From a checkpoint of a small mixture-of-experts model trained on Wikipedia.
Size: 14 layers, width 256, vocabulary 4096.
Below are experts of layer 11 (counted from 0) of a mixture-of-experts language model. Rows are named router (the router's row for the expert), gate (a neuron's input weights, with its number), up (a neuron's input weights, with its number), down (a neuron's output weights, with its number) and show model dimensions 128-255. Each number is 128 + 32 x the weight over its row's rms, rounded and kept within 0 to 255. Numbers have three digits each.
Before each expert's rows: "comes after" lists some tokens at least twice as common just before its tokens as in all text. This comes from a sample of Wikipedia text that the model never trained on. Tokens count by the router's weight.

# expert 63
comes after: " |", " (", " the", ":", " of", " K"
router:052095167102120150155136191104160115169125099137101169157075110152176080157113108132130129166198136137193148078169156090162116132165082063027120214181138110148165158222170163052113098180136138130095164175133093101106122177156136185116171107156155066103114082126121132134059123150136118201182154132098147126121133105133134141105144097118154132123118139125114121130139129160181139193101
gate0:142101066111103157165094194107134175110073070113100209120125140129138100152100091093157088223124129145140163047123165066185129198145119125147146049100124082101152081192159136174153146127112123073092149091132101083180131116132134130102115202146080154059146137152094124124104065181105164164139116189079140124140125086134164141161098132104124140151159114185119121164108108162131124169140
up0:096111110107155119166123058203115138145144180161123152116099143109136157145151094084122102071116058066038101212148160106123127177122114139138059107101080152129130099128132130120147167152140119128132105166059087111162084156175094085120091113157161090120104137130148100135183135127102087137074161159148125163151128066144174121086150081132200141123105122111101132123124154100131158127156
down0:179176130069155140106121128098128143105175105160097145190122128094116186161118106135100117144126161110118159068124092107138107166133091090142180059125143068143116121159105160110118147104115164134119209100152103139129145155148178093126183139135131163130153151133149112160113140157118123135142071145137189023079092152121119114081127173168117068133113116142097077105160145173100125098168
gate1:082114148104114174118096115130124179150095135164124102040101072068173106155132115154112166132103121057097144123132163150149092189107065190122161149128145146133082145096147177117160084134084131145111125108124114143063161119128091126162183120131146134106136109122163052118119081119134084133104073164060161148119117142165071119173155105168121137186145073077078088156110196150153118151184
up1:159155148154099150095108080096163130192118140120187147125155166157142099062122176155172152165134138128103168083090177146094121125125114207074138093153149094114136142121176075136172105122099126157102149115195136116111165127109152188132161150120074108101170099090172095095116172176104093154077098130095162104170155123152043100035151122143152142142153059119104141144125159089146113144127
down1:132147143134097165146121115090146120192209109176175151094083096126107139141126157142123072142113172098177085110167116095137156170101108106143186162137074109167173149175137117100180149123092095125167106176092127203125123096143108147164122159164154175114105146111121133099140075176120119102150133109179216096140134124155144106072119125170160162150131143121120110192115192085177112127107
gate2:086124111129119154139112136106146156122196075160183123074126154160108065130148176116122124094164161177122157119183085144114116126076106135146067135118150035178131139146156191099116111100135111180127082112090093158176131118106144144104187141164097139130113167151151118136127122080156129152153128137107175164091062123156163204120175154107158138144140122162075165101144203122096102149101
up2:183136138170136076134156072132094123096129198107134099138129104136122186117125124089098134152110143177156055166181165133132152113146162129192134154153141186075166134097154146148142129110167138082192148136061170113113157133147157107110121095161085152132151146137141155080126121104095145087163143108102124136163108118142123094176125101187126146097075128134138036121113120134140170094127
down2:139180107166094120059127167146148065091205150124148107185133135108147150118108144114091143122069190120121123177154078129083042150125131101095150101131149128141113117149138098112171118143128111170079106133077136134100179092199097068072165153117076163143166174164153122099128200159134082208154178139130114146118126192105125157122085137154145116128145114158103064129120148170149128126185
gate3:079114169120136159176055104075126148112079112160178161178164123163101159162156148129148174162140147123137141172128092166140132129131187138058115060130099140114092100202063175096152095146124133165099151116146085102142157148143151169121130128122159072126092098044129195118215091105102158173118154140131096172072134170171136149149078108094135111152117145179143176117119170157154146148185
up3:134131147115114170134126143114115146107131102062162159155160156178167148153130120119163139153141121115140109222087134123162159106123181135143129152137111135075134098150095159093213123131126112151076098136179136037057101160167120130118139134131123091154149145072155132127192086060126159172130159182114099200115175203167107115146137097096135101089085147146078110120133170158149094130111
down3:093149130119041084143146094138133103163145092123079114083162115093165135130089151129094101117119085136175143104141127063135092117122157095175143152097131118155107085132146113114170124087168152147100112112097106113083160108135076120162166089068136081132069098131094104144173147140145203107121134118140119160129182132097097122134144120120113116071154122125085080098097184132103116103127
gate4:078107134154181167202072160150142106134037178144138143126131126185073150140165138069051114126104220115088147106163174125191083124147152115066094124162133115170121115125118104088062103103132171063085143108123098131149119135081150132117118163114173157112107150125142150105127165098152155116154147114139162112119119102183108167168106166092149109146163191148087137145167158089134160121177
up4:137090136165190105201103148106200159089080124095127111125084123131128148110127148084070161072101111142118148067141138177118119135137142143179115101194093087165136104150177121119118033112114106098112141096130092139122116126110112087126121085095110179124157145142078115152054152219153083158167142194120148110151099093133111141119086094078155139121160143117097203122100135000131101159167
down4:111187104093121098189157118146105099115216152180161174087140150066132141150139105107144193117174160135135159119093183106120147112121131077209081150133114176162130041101097109118147109162122147139151132107125111143126113144148162152135135179079107095176142111112111136111166129184136147142123112135153151053151048159136106127086145151197125117107166137105135094141143084107156127125079
gate5:137148116083095140181091130163138127105169136176073150133094132166128136145118115116137107146196143116134159103150128170118153056140082181114149132131127145124092110126192177123044175161168094117087227116115157171086142176157085175138137098080209142157094148097144116092107118130101137142129183144151103093126098114141150131062141131135099125124136166134108067209108147070127210143111
up5:119086121083158110151123143161135131162156123146132148080083049146156110138134169169130180182099066149085126057049130116153144173206132083106107130141176130124090119151156094136118146130159119113095107173127135138123105134151105074162047106094126137086087090135150067167163130110106131094143106136075126143159085117139150125118141175161160182135162165169117133170119137154168152137097
down5:161109147108142083197080140099106146101147120129178120112112122187139126137144185138155132128154111149201153121153186134148159140129172165086091150112138103133132108222169136110144139065111084136128109122198161124122125134115193122060125172125147115190149141127143128154106125035110141106122153161131134164131150130062154116209131140134104148148153163143103130170097171135159115178088
gate6:064079160090164144177085137095083129113128119145171126117076127147128168149151131127144177071126151166137118149077145116185142096127118129141119159155116123116135163123124130066123105069083151104135057121102095173085152138104126143119155160152095171093132116115094145114189138174116126150184170122154136121119058125236141137170090093092179112146142145148096124093114135110132119132095
up6:120082070131145102068165178136227130140062129116087167137163147103174163136129087104076167169168163050057166065091116169123187147164108143162124170175167189133113086093161141178139130136165130120141146153101125183140187143155116115122107130132126140148130129109133156135089091161069179124140095151186116103146145136153161082181118177086126117095167172075145160183166071134113164169153
down6:147147084124208141148103072055140088109148146150151083160111170056132137153093155088084116031126181094144117077118163087121186201122032083128162133089102147142152096096127133140145075115143109146117148105141093180159100116154137146145164141115140154153107082113132119184142125139097182109118114130141162129150113130146121086172082110076122141135099097135137148094155088129130129145132
gate7:116105079107205184134075150117109187147119111127123050132112061134116100131147135078165148194168113120123126091136160108158091131175112070126116186107111115075148144148125186149144052219071168125150148116160134119090178104157140147082122115177125133126134179122172172076141159154181123158136113128112132144153103128081136160127110114108154106108150110115085131102127103149107171116137
up7:106121103132095081076163145133106106137124168140141103089093166102075139116151140087144141106083161132147093150113115137105141113142123180169131134098130124159112111061122114129119181116153181096127130171065118117204088201115115093145078131114167079135120134129151118101101092154165173099077112098144148079158155114095147064067138129084190148119099167131148062161108146137106118113123
down7:114083117090179113082121092112130138133119135151125130093082133132191077093181191153135110093126181140070139092073154157082145141117122146154117180097124185171127077133167157064135170083160163055175147153166099104133150155112145149111135166118157114091123085141171078171174154135126135139133116153089113125106152116126124193144165142140103140098120156084147101171122092120054208159111
gate8:099123116121106122128054146138166126133130199125110123145135140136236093148134163119162112142161168120147161138169136064126099149162136111096101125156115113133116159112171084167173149146122095115104150128132115115108138169182118132107133138146125128073175113147114173131030099122157135147161214178059135105109099092116137201145143121164152099142149105120112137161131160148044125164116
up8:112115114127137158144129120138158129160108114139102127120156137216160123185124133148150106132112124146221179139195096136138093064177083115123086109124098121089097149065118082135137109160098114105127119125118115112123147167121186076101145126106131178057139081134138106124047085106114144135131161104116129177137074114105125152098097099105153144124164152117121114204112122118133181107132
down8:139135134100126118158118115054101176151111162124101074138109136114074150180129155127117111063108077174155109075127118094053169101144091102148161095168128158146150180110119130154116165122079135113072150120154092080164153183122138124132168130191138189123123082119108160111211156136130094132185113160185103096124126146163144155157169178129156101115167110193155133122150049156089193080068
gate9:024112084141115126107130125066191126101070144165142117075092167135081083116162166168110110114110078151163161149114119140135098197153103103158091146108132117180105116203159149084107094138115089112145155142112062129149104134170132183115110151162131069072118124103117112106105116136127085082148142105069119134098115159128115156102101134110157126076119116166128140120134207145130172161161
up9:142131115082096126086131158087137152115140138070123135134173114089175104147062106106141144166119131128165166147168139100134129111112113116112142182118186134127184168082172148154133146138173119072111114143201173153080131102166124123105166138159101149155144083117127161165168152136115153122112098168175088094070147099123162132189081109134143112117160133153137138143120081095108144138127
down9:134156115184148110069092127158167123097136127130086163145107159173145131163055089133164115160160144091140162072044080133119103110166187199156112117219118130119143125095135161114111166096105068138112085128126114120120126093130182179155102149135198073141143165085124160178116185145093117143129126135182037143153118133153176145107137118147162183127065106088109116168088173172134166142124
gate10:146098126165158168225077102087149114130100144109130102131119105132170043167112140079147161147142148115093099093133127082116115110116164015171120174133122094149143131103168142121075144137083159161116150118092141129116157125106140122059091161156067113162100104106113097081120114153102085183107097148121111130116127149139158068074133165148174106108117141075111121117169129161100185154089
up10:135128116125117137140116103127211107156078145091149132141077100154151110112091124089051098083122117103038102074086099074193106114144164123123131126165156144218153176132101118173092085111058137146126147117117129078080151168142214060136162099149100165069166132163087128131144120151139118081116090121115166181085109126143109108149140089070090121176166167106138087111084126114115130098157
down10:132088158163117116143149135087120128138174104096144136110158155170169174216139120086136135107136184134161174139171133156173074146098080134126132161194140147063126192100115099139170124100165157153123060141130120114123120057138158102133127094090170131142129113101152098106177147166183127157173178168100138131118115123128099133132154132046116139092104096087115137164093146093085150143058
gate11:054084119106103128199074152150152096095140094134111096139135141099127121146109123129170155180145179102131128080103146142096134147139074122125047118071121056195188108193182092119137108156166151134105135145117102123122161166131126116082131090089176081125135115125152120127070119145108153170109119075155121132129092107159129127150143133161134106095106184126133129094106087104108156097136
up11:147120097182107129087171097115133193114076130158103163152077181149059174138113170114117123119104095173137163128124118169154153114075131089180161137182150095060171111159180079113104158118120047077111137132142080097088117100133107129089175159143097113123175141111120160111104170136144071139120185226164162168120131091145102150134157114112136169155092115150126129159150049149147101091108
down11:147180099151138094098012147159121125199145148173132150140106162138129122077129092103117132161145122185134130115113121095066181129081130090157144103146110150158115074144138099140142104134147028132136113084079089140166059195172115075135076138094099156122118093106108137087120116142138126125130071092107157108077107169097151131147112116098164152130142139119119177156189139131181179055167
gate12:134128142076112183154098140104097136090070127204159090099074129089111140081112128113118128179177064079158118139063157133230098181135109174154059139124141118170108066116146141154148146129122092128150189157114117123094110144166130165126071108134091169151125154099133143139113156140134129084111152142160110165119066109188152107118120104082164130112119132056170139137114155061099083128164
up12:089147123117081112133160167125113209130110107137110143162143153163132115183176148158092120174107111144102121121171113149093137127172136146149149101116145115159126131152098148140160071158109108148181146111133114169142119149070180136134143159095183102124154111121155101130145080144132098147062129040098085081129156108110108096164085187134135174180163117184115094115120155166177152092082
down12:151138129169116096137111163126109166121157100131132065187085165170091137168159045120095144134132123107121061101150017106114198063177178102127138117157138108132120127128099135154138077101084063114195147193155199153112107165048202101157141139124115131164156096185182127138059105107126122139127166135101125132094135191135083159121159131177114141156113129176106129124142148150156128129150
gate13:121080127149166115169114175086153162157094043123092108110141141151155086136115100177140157150121172164139116154101159109145129104087195076093155176084195049097099151135113153116147097093113094135112088105116115124139143187150101088121166180169124091095128116133149095147154159127080079149129165124137113172154125082124154176138079068186185111135104144093089131086121122163103115126171
up13:113099128077109060122122131117198123159150131135192091100085120125157136140113126105119116137137116113166107154112131071132125117161074114073113150114080084150053153140110151142196083110140143107093062109096183180105088213131030155096202140149123106100098146094155168096171102161142106076172160118067117153119109109096155166112089197116138121114148085073108101130161119131113147131086
down13:183129094185087082110076196171143157173136151127107128158159161145141182132117101138158111132075125136110093164092149136105111157146084167193085187096114118114102129127104093150115109145149121131125106189157111141140157160121125094168148140117156131141146165152143135070123139143112157075185158106095091117167129149171158083128131117133145122173105057160120170106105114096149204193121
gate14:113088141109204104155120162107114096104099083079156167115151150094103107135157143150116199097126192120090150106095127094172146180142131095169175143135149163127119115180185204121123121092107117109086150107104097100110111117161138146120093142156151113160210155098089127113094173140175138102100126186109172130124122131124125110121137154109125147144073187089100117133153128166074155131144
up14:117119079124123167147138157154085136100086168163093103191090101140120129158117069107212106138149108128092061125113150172113152088132136162110114104119124086114171093071135122116159129111190145170129122104149093132134146179133106165189149136162122118089129102144176159201176111187085105183150138133125162105188153144069156127112185123154135148106099113151126189113121164169112159139118
down14:114162074126163118100106087093149095147187127135162090113171113128088120109131101100107104127139146192134174203175134094122112124058167090128160091103138133148105165102143096154129141149102151161065175083141109117145168101111150157134094159106149096133198131102099113094133122148134170126167137146114125087143112104097134130148167151164153153144144124118154135153133146108167127166118
gate15:128121128146137111181080141141134138086067089135131089112100123153102104170096145115105160144078158174117151128097105090157073123116112132130084143172183104059144168162186155092087076170103164162182133145090094194176133156152130111117126192095108091179099064135145077127117138130160149149091123249109085132108166109180110127099133087155133073137114111124188181099150108206024173122125
up15:112144083112181136062133121132102103167126121150136103149116188102124180094106118143088191153113142078135120112196158155057184168117094096184091157127109088147126161171106132120105105144148104087110090134131118126144094149103078129128075064134166132085144128187134143136074135183087151085163114088189111100102138075137148120138104129116177170189097116147134101170094140050153137143203
down15:173114136198111166160093091121163143125162124130168107154162196126155107102116124147199096088115138166126181164153165082131138134128173140092123135081139123131105140115121104125132112155149142121096116068105140119198074177110066147117147086125114079067165107122097176159082127109117034148110100167061127132134127166082181152118097201138132137114166137139101156117072170150144162092131
gate16:104119166032177103181124184080162091140092133183129147148147141086143146150168081106119110135134162148150094121107180088127117128170102077113138142107126107099125099152164155153128153125137146081139111147098154132165140176079149147148147137101193123100136063058157128134086086105159157111089134146117099159114102115164146168122071019100153107109121079082168118131086128171115125195142
up16:155131125146140112149115093187091108117131186120126128112113168186132177143104128110062160104107128131110149124144142114125157091063152135142110053127081141120136131128136087094153101090125137159149173148125110150149140102179124150119096136137085172112148149216133105161150165152116112194148166083100101048135151106113178073136140152175121123133149160177104194148137091087102159098051
down16:082130239133168129169095056110149188171101136173120160129131121178145105126179146118136103114186112111117147200144147115085136070142168160065094150117135138157193124127145143158135097147104122147151118144110139127154092115134106172112160162161198133110088111134151084102103113183067185125171118142119089090115149115146110124136184114126132152100147080144121131151158114106110058179184
gate17:126152159150116133060140167154160121153066205087119056157122120078097133065143118103075110154154116112116177118136139170154103120138087112154140168115136131127135156150174123152167047079102082157050063109098118136140145102115142106128101110116164106113105114163082102074114166189135097090171127133147123098122166152168106149111118161060045136090094119127087135133125085139081127158068
up17:173094081075126123099107141140147138184138097153094104080131133117104189090162193117170142051115154150124112168103145085118100175111121106137126134109144110119159098126137130101108137119171113098117106163165145136110179126160121201108145146130184136080126152041082092132069157104141131145123217138113186154121122141131137080118183151121080138081121115095096082126173122108156116152151
down17:105087086080146124123130088125116146147140121102130144151114115113102091069126147139118085144116126159128211135099118124159135119078137144143125141146119157075109103094090139108117111159086143133095143137144083131075123136128099083184116184111120141072103108153125118131121179147186091137135119104091140117170093146095080132178153121101136147101157089107106104105117162094157101192088
gate18:123153127116134103129126100150176197137107201166114169128147072083137103174151124117155078170132153109091187161061080114128104137197133182119123158135130158163163131152101161111152113117097134166109117111137059150101124123183189154088147098160120095118132139154108075143151144142144163148145150139123147106144127135172154099134135189138187091110142151152129159134175161133130130193141
up18:175120117083147043099153144129125185171143252161135136152168087110135140166136151122137099130179164108100128132140157138129121128142166103116111140102119186152156087116137155121136132146099128076151102167076159090126087152176108096174105091109135110114172103150085169149142070128104101109077146123133091105156113168128154110100146132150183079121173123164080110072175154198149116184102
down18:097143139101168095048166088114100139117076145143110180165147115081082079178073152139095082126150086118139102143127109140090148095144156144138059152167124097112198122092079127117077079093155073137147157104175115166115137142088103129152158145208153122179167120142111160162141168095140138108135129105090094092097156128081133200083141195117127159141137114097085159077108128134131151117157
gate19:047080088064084105170105166074125095115058160159154167127106072135139110153180088180080128155124153125198116094136121133159110104218076084070134102162122149098094160127152101053151110158094108153122124115150067154154117163150143116121153156136122096155143085089148136098104121101133099209141133126144130155106147132145106170147122166113118108095103152111125059129105089096128152135141
up19:175123221105141105169159123098102107104109166121172093161115116137168089204196142119126146208188127187126150133132130132116135115134113142114111126116124102082124124055134111098139081079142112147093064151165114068063137125121142179100120164122115143153104129141150161161144094161116082124114100075131063111145144124153070107131121158142166162105095151119092180060120136080103125163182
down19:148137169112096127065135106172146081123163084136069102116119142114114156092106113089140111126127084111106103092116172109162157079146064124126156156105120131165160087110126131145129111136095185110104107121130189121079144130091111147148126087089126095093132076140174204157157114174123158150132198156111118091180124185059149162132193143121147124095120171135105120145143090108124188141175
gate20:135081153107138138095089134154154146116111078208095094139088140103134114097154148119098100151140146126172060156139150108200088113137098095070103122169090139177138093172116113109126195175126151083037134140082114131192102116117198132140128100121154098171092089150133092142147124107123097158121140142177161089118146073170135117091099078159125148115143101120147118141138095162125114145085
up20:143075135094105154160134130132108107134177080103184137159164158109159138090121076126102038112161111057135070147125154165165126132133118136158108146103065110209184149100086149103116171139166101148108126103087096080158158089070159128134126073135146102085121124113068136124084134094094078140155093103130164199086172150154097144146140129128098097136074148137153082149116080141146133147043
down20:119128169120149152124132167118096183052133117155200118107151185174128136149049099149110137166147141086159109114063108127130124121136127098121122115090158128162127101099131124070162102104085178153093097122129157144147078110080091135153083110153164104150092087146123154167141129135100077154144110062067175076107154151168091151097085151138175108158117146142080131184120138126104125121078
gate21:118093119140104209131100129161131089143109103075175075142120141106130135158192162138112112129181151124120130105169160099153161044118073097096122131063134142113144143092128128108115195154152136148107129120149142152131131164148084155106101146125122123150135077112164115112075134140162074147124129177100148114125124125089139102087156162093150142155140199113083145177084177062107229209164
up21:144123160063089125129155116137175189122171109115148130100141122096128102048065152136107142124111121137152123135129124085089099137105137120109106060108160100125074120193140096112144169157135120122179128147111085105126084104130145087158085130142068141123148178139120170155198084170104187113134178125155110153086128091156193170139090107148150135117101196133149144172096147170089108113095
down21:155164101139150119149114106090174083114175098105115095173160064107120090090079142127124158120126139114193035105097147125169142186145082119075091085179085192123105056076157044105132146144131119084158106113076166168131157160136076125076188133132102113160099149120175092112166121148110066157075112138101111120144080127121135117158084181166134124115090103141106121122187139108094133134096
gate22:141131086171119177174059107047186108106142125130142109124076108132146122132135116106128078074099086111137109151097117134133074126132110085143137115161100162142167151155181148085111176091128089120065147084123147069140101121205177181097163103172131136176150121109140096119156085141120141051096078109133125144123099119159064167157136139126087120143066120166187125172120146144116142166100
up22:127149168129076073118113180103168123125158151180124142095113089116102115135151135137143142124154115130137105134051126167080141161063124138179116104080141138112113236115127172129134129123153127106106122178174086129146115093185106116129187049143106104164191088141135130129138147073138090174075096153174125131149157147188097120170127170112137087116108089144105144163068190130123178106121
down22:155142092191070108110140133147160128099116129093127118109088131145160144187123117138146111141145099092161181144083164151160109152134149110166161114166132163133114111142123118109122077151125081109133143146133133126166137142187116142100117073109085169164095150115154178117118124188151170102130083129244124077143087110166134159145148156162114207163166126165146125099078150133150111087142
gate23:135161181124126125151138080080114132118134049130113119176117168166177115142149144156136086150119147118153132108133138114152102091210109089085124144086145145114119108226146137137160102140199113126151078098180085092120112154107127178133152135155113121161081123114185202131168217141157148117126178152105142146153110160162189152164109130186147154068147102125089171117102136092042204165124
up23:096142084099104055125126125183132108150131178113147135141124085121155113173149174130146146164118114172075102130093124112157189142095149188128131088177168125159085104118126153148151166120131069107131134126081093120117112150150151113054056046096134073114133141061137120146085090180099159081144065121089114131175179155110131082171122139097106103155126184128159107108158174175094084073084
down23:156110134108123131090093094135103118143129151086081110094088129188118181118154134165136145133109134103108141171092074120090136162119223093147140124104177123090131163139166113111124083119101166100098085110163182154145165131141131171147079113071162156159197119164066116153108107105133170132145074068172160152120106131103070100084070169225134144120126152123178132110123129093195115183145
gate24:160141140198130161154100193134153098097118145088082088135079112119130130118161110124150152125060137109197141158114085149166055067132073134105098179104143122115112139154149145106116150161046134116107154131156066178071112115156173131169162107115152110154122171207150103139118139089094162126118087183108209147157180121122107112110105047079118102112090160118086159130154176140150133154049
up24:117127153146157098135142091155117166085165122079112150085157135097121123130134160070062174161102119163064108148122144094097111141187092153174195140175128145148127144105187102080142103127069126133161080168084190096091125187116085196140157150126113152138143114160136118200098099126106126119181068147144090084141123135127126149106128160125142169137139121113117107080130121131087093134152
down24:160155126150159184147115100113130160159107169125074155134093111085180132151109164186094123117138119119137119149109156137156170135112142107105175043035172060108102130114148089103157155106122113096095102143177145130124191134138133070145144149112125139111158137152113129121114055130165165176171100105125177090130163167128134192173101206150130146110113105168154151129122124143139115106109
gate25:137113081109086148213133140139112147116076101141175067099125100116081187160102151158171053100137157074126090114134085157101087188161099104171133141096148114125097130090121128124151121065116108090142099127136144098084148109147142130108127097117132148167101127103113198151106194125132101110138153137133160163088132057205118210151095156157150138082095144150117111171117110176118086111104
up25:122175090129127123140156124073097091080126107095183092152078131113101132130132133106151034110096108090139105090101139145090096128089069101103156175101158147151154087111171138151161152080112109151113067081165101111186119117132106121106117168177126114108134020123132163145169157134158117179087128101143155118163089107142097180155157131161116141147109128132126059113094118137165098124080
down25:144177143112139098152244147107113142135106139157157172156078126133129123180096138182160115185117161091143148102113127040159065120107178117152095120128114118097103138090125120087179085119144141114090160099170167127143158127105087128087120103105161157153100113134144152089119135149080139153134096120160150126066093191117166161089133094132181149170096114123144163127136123140187117107114
gate26:112086148111133140167128166152179070097143047161134167126132109101126114178125112163149155137110173114183127121126117105142082131201136109119122131072137110082113107162189116034084112186150126122105190167089125094096118141156113186098121161128103111169144129129095092128114109094169086144172148143145150072098122140108149149136089091119136107079090190047130088131157143153102113154141
up26:067084113133131103173114136154153079118130081083152142101143117088124142143108087113131163170175173156212162194150115104179101124155157129104101177093138123114140083094168133049099101183099165134158180141118147096104147109161131151123140198140128090113121136164052141145152096076144089120172136187165150090130148166127142164145111121151157090160111201061101025114140114173081085126107
down26:120155132079115132110150150083051157127035095112159157100116102146047071201119141151211145107117130168100110125129108087132124164104157096150135158122078153178137110145109117100114139160170170091157085118088132128139129141086157073141166089118160094179145107154197121085034132086162099099138142131161168133126097113148104136132081113116107137102128151131100165162152184150201135117135
gate27:102058116211199147132063120177170104130116138143142178142099107116185094130131094144116101176139130104103143092126131099160182102127121115103168079064140131078096100125142117111126112159131150161083044112132112125102155155143159142111159123121143152149137147102112126101103148097096241113164141122087144090159042084160155136114160134079153126080134186093138137141142139148154114115129
up27:148161166047112118131168110158075118152121105055140136096165084091102177116102152140114122141148137104147125106096191117113147129191110183163109128164129125111135151097162165116122151188142112139083195114180138169085103115142118109166116130080143110115141085172135164183147169132096020076123092122130137147111159084138194141152115061175174161183164133134121122136129139072110140177118
down27:149135094162067176144127121211167147098097107143124127105146167148121157104097199118145119116108189074169149070065166121172129180134115189052118171154158102140117148109129144185107103145163120172105126057133111147095172123109097062106146160121147170133122154163187087128123098167158147114106145156177174165170138140162117073214115157088064170145096075135114091174139096123100161129149
gate28:079100068181111106139083150153212147104168144222113137106145122075160100128111113112095176163132158174138115138153188137108062137122099093089124149140109130113153112100127136089107093082181117169121127172093061118119140116205140124118086155073123141144169115115100099087143128106115085098144124152112145063202072092104070149130136143102154085124093171146147104152140088129135100096156
up28:106042183111125097130147151157148172137173076156101160158125159111124109153141174157121141150120148117099072154141135067129067169168117159093169119103126111057112141165144127100088115149108124071099119089048074121151124131165193083161142109161125146146119082179152146101141125100126179129163097155104132080111153109100103149108138132102166099150062154032107066183104117116101113133151
down28:073166129137156112096132141164195123151118176122146133146137105103121154114118164145119131072161162099142172141116112147113129182196094143175145088138150074116192129146166180128091096086103108168090108067160142087174156116113151064181103112165143153167130096118155126114175172103100114133074197082116084115106101127177117182119124149159146131180155114116134189174109188149111134079143
gate29:186176123094174153154047200120181103180084150083145136189140163103149086154134119105127147080116161128145144109146154074098109135162072129104124135146107143148158131166172138111148097155105139127086120122119136128124155113128123137145196094181048126131115124133116161156114162099153091112191183092087076163137116172112104137121096129175148112120102206132155182114146067198093107157172
up29:141171124106146169135131123117083095129060117123143106110097147057151139106126147154164169117133194096133147167062095151115096172132141109116137165153089224104191150142161113108094053144118145122098163115172101125181167153128122098098145116102185098110138161165134151088052120092146078132152081117072118114162125156114093122107108160076145147165104162074142123123148099118112161156115
down29:140085095079156141137163127101132111155137148164134110118125199158083153166140087165136148097160137176089125127155132122066097158122090183150180115162092127186136123101154107073123147131072075132109138175143122150120136122144130167176110081135098114148152162135144118154131088127168168148123140189115114153098161185116189116141104133131147150098112145131176096086120107184106145187123
gate30:042100182092144204121112194129193137090162078148118138116101129106109125114132165085101113172174173116147133040150122104225083165107088115093147150092164119110177103137154128096148136106071136144113128149118111127121101167164172101136116182126131134125053073141104160089125128106139107184125130179138116161160137130171116142106133065110110093147122141082167109149166128160100143158138
up30:164155127161103201098149116121102161111185103070134118107155099138152145135143097172165099124157086097118138120181087162150068119115108177166161134151095121173088111103078135172163109139065108206157131056098121117108170073096121106114137108093138109175130145132162167201108143149088092126108097116102130140121110149093091161148051097127129115125130115147150185140087150083120086079182
down30:110129129137108128151066096096125110216104171096205176166140150109088133133154194113155079118116082100081173123199117151152167150195158158140165157095149117150104189099178169151133176114174147119104199139081166145134115092101110136140104089092128130173161096141136157156143140117117183139122133135092072123136177142088142114123111169156129160165148091127163150143112158140146200084163
gate31:074107174157096096099116146190172081135072183145090081114120103134111110132118098141131158098187143134248106163149111133246065111138124141107117053125153145092100143135110128123133142094043158116070119078168143133083158136088122174160120181150140095116181137129116130103090130177142110108176108162141110096118155120123105122148112143078112117124142120141167124124185146124174104148128
up31:090086154178080162156087080103213122121176144093130102102154131088088153084111077153152135150155097172132055152152108127090094111145043151088139094150113132116122145156095147145130144153159106162169109143143167119085096147113157087085110096047123131087168131170160175135108167098151093131170099151138175150083098139101110157151107140113143100133137119070134093122049119151163112196128
down31:147242116113134102163126173123115135138154132155135131172109204104061126103171148123167102200107090107143181130175129161159075120151093185101099102109118135183141154127063109102105122111094130091173095074109136229054091091096129135122147139081108072090100118150151135110130114104107104165126164154128110113061106145143118134076135149128119113082106109175152115094109126076070134153133
gate32:113142094130116181110108180133108054145130111186121125123151104114105140169163138191092191130072110173137133140126138138162099149076104106187111127126128168124156125131146107093149121090174110128126119143143114152146120174152150161152136117101129104148128168139102157159190137164138086148126121190129124120154090108108148133103128099090127152172164110114147159169150115050091136136119
up32:134137144132141150173176131169141163137091160084104072106145128138124175081218134192119095094080145121149057109201076101143157119116136091207134166060136147113068148116166097130145113160108111149143146079105120119137036111091132124132149191136143152132207097148114105122135152199173094118091111127136116179104137121110114147166137183108114144119111161137086105124187188145158137113142
down32:158155163157195164158162160097146199097122134068136108088146137116105119161118111122082145119109138092126100093090139138110049166196168113178109125057165128142095143113153130137157087104083148211127128130130145170046168163136115194108111147155147200103115107187156135133163183133123134213156138118102102193095162152097113118091159128158125168127142086090165133120128174111132099143133
gate33:116097107104173150107113170165138116147127154131171138110066128141169119149097166161130107147114186101154088115156133108171122128110109100123105178085120113135138083124196080115119156135132100123102146142111115104109131134168149141097206098116138147151104168137080162101103085120107145154202125104104112089155086064143119139139113101136112067110151174148141137111135162107169131127175
up33:134070107145127177067121148137119100130083114169187135118067161173132102129105118138133129112110152117145081124121101110182128087061146094125172158134152096099073098141193051114060194191102120067130106173086048181172114198156131098101193114131133144148143115130112149076091160122114126153131148117106083130157135128111143136116149116179146159117148135133192147146149147117214120137100
down33:148153106135116150162183133116113120082255110145146144160173186120129084158096071110109134099097171160095144168131154107103180146116180135156191150114068119131048140113148078104111117149125157124164168151143122103125132099149123149116140186167174080111125036123134156146103145095162135136127123101107173142174161052134072141121139147156078180117180132146112131225092126148115199145107
gate34:086089085140118114133144133086188124187152099141172116171121130094131121140118129076127142180203119114158108155119142164126090147160109131143128166087154110109138081100144179072123172160129098099102154154139092177129148130113168210120106151092117112128162174169144141127093148070152148136082151109169072103149139054051148140124123142095103093136147188019159073115092136122097144171149
up34:118125108135156046202154095137153124129156096122117069105081141148190142144123165133112169150153131110096132098129076114087158108091129090125136117103074122060128106080121124166151151138167095203104132190127166094098091141167090132149070087115131172138130122161132102106074075094132086159136136109087127087139055123134116114119102085137187137153183099040091124189086156077165110110111
down34:091127069140149163107218120086072146129111143100117123102131145149124096102073142121107086173109141153114074125143131155107199072157111181129128166097158102094080118106151129069120120190170118146161131150096255097124152099129108122166161118131129114145122084116106108131149167110123108177092155087114179145142131088154151144030077130120110141114152108138154111178123070166172142187142
gate35:098142153116117057148060209090161105143078109106106115055108104204113087102123141117147146157125169171097131120111061132153143115169161135113162162081170117164141146152128099102146130079122130122148139127136137126134154173120135106114105046113180125117119120051142075086106060155187147159132130093092088125105104106127100186143123129097122076113086179122148087109103179148114128140082
up35:221152180083126184142176096158126112140156109133056114174149137075126166104110122153139079088110131072117149136162135106103066160155155157157097129129100086129127091078156136161113162150098132111099127113115130120156047062102096152122108189108121131156084098159094170148129211124109146144122137127158138114146077168083183109132094073113080116186134103162087144147133109152127153112145
down35:095142164161125113097000127117103080177120108106076184152119168150073085188129114085167129124178196085171096131155110153172113144117162097172146134148102162134140109178099076151064119131127064153147139093145127157103108048155086135142171073146144100130095185119141096111159118154108102146135112145108105098093142118076109130167136190068195158165132121089060117158176124127124144136183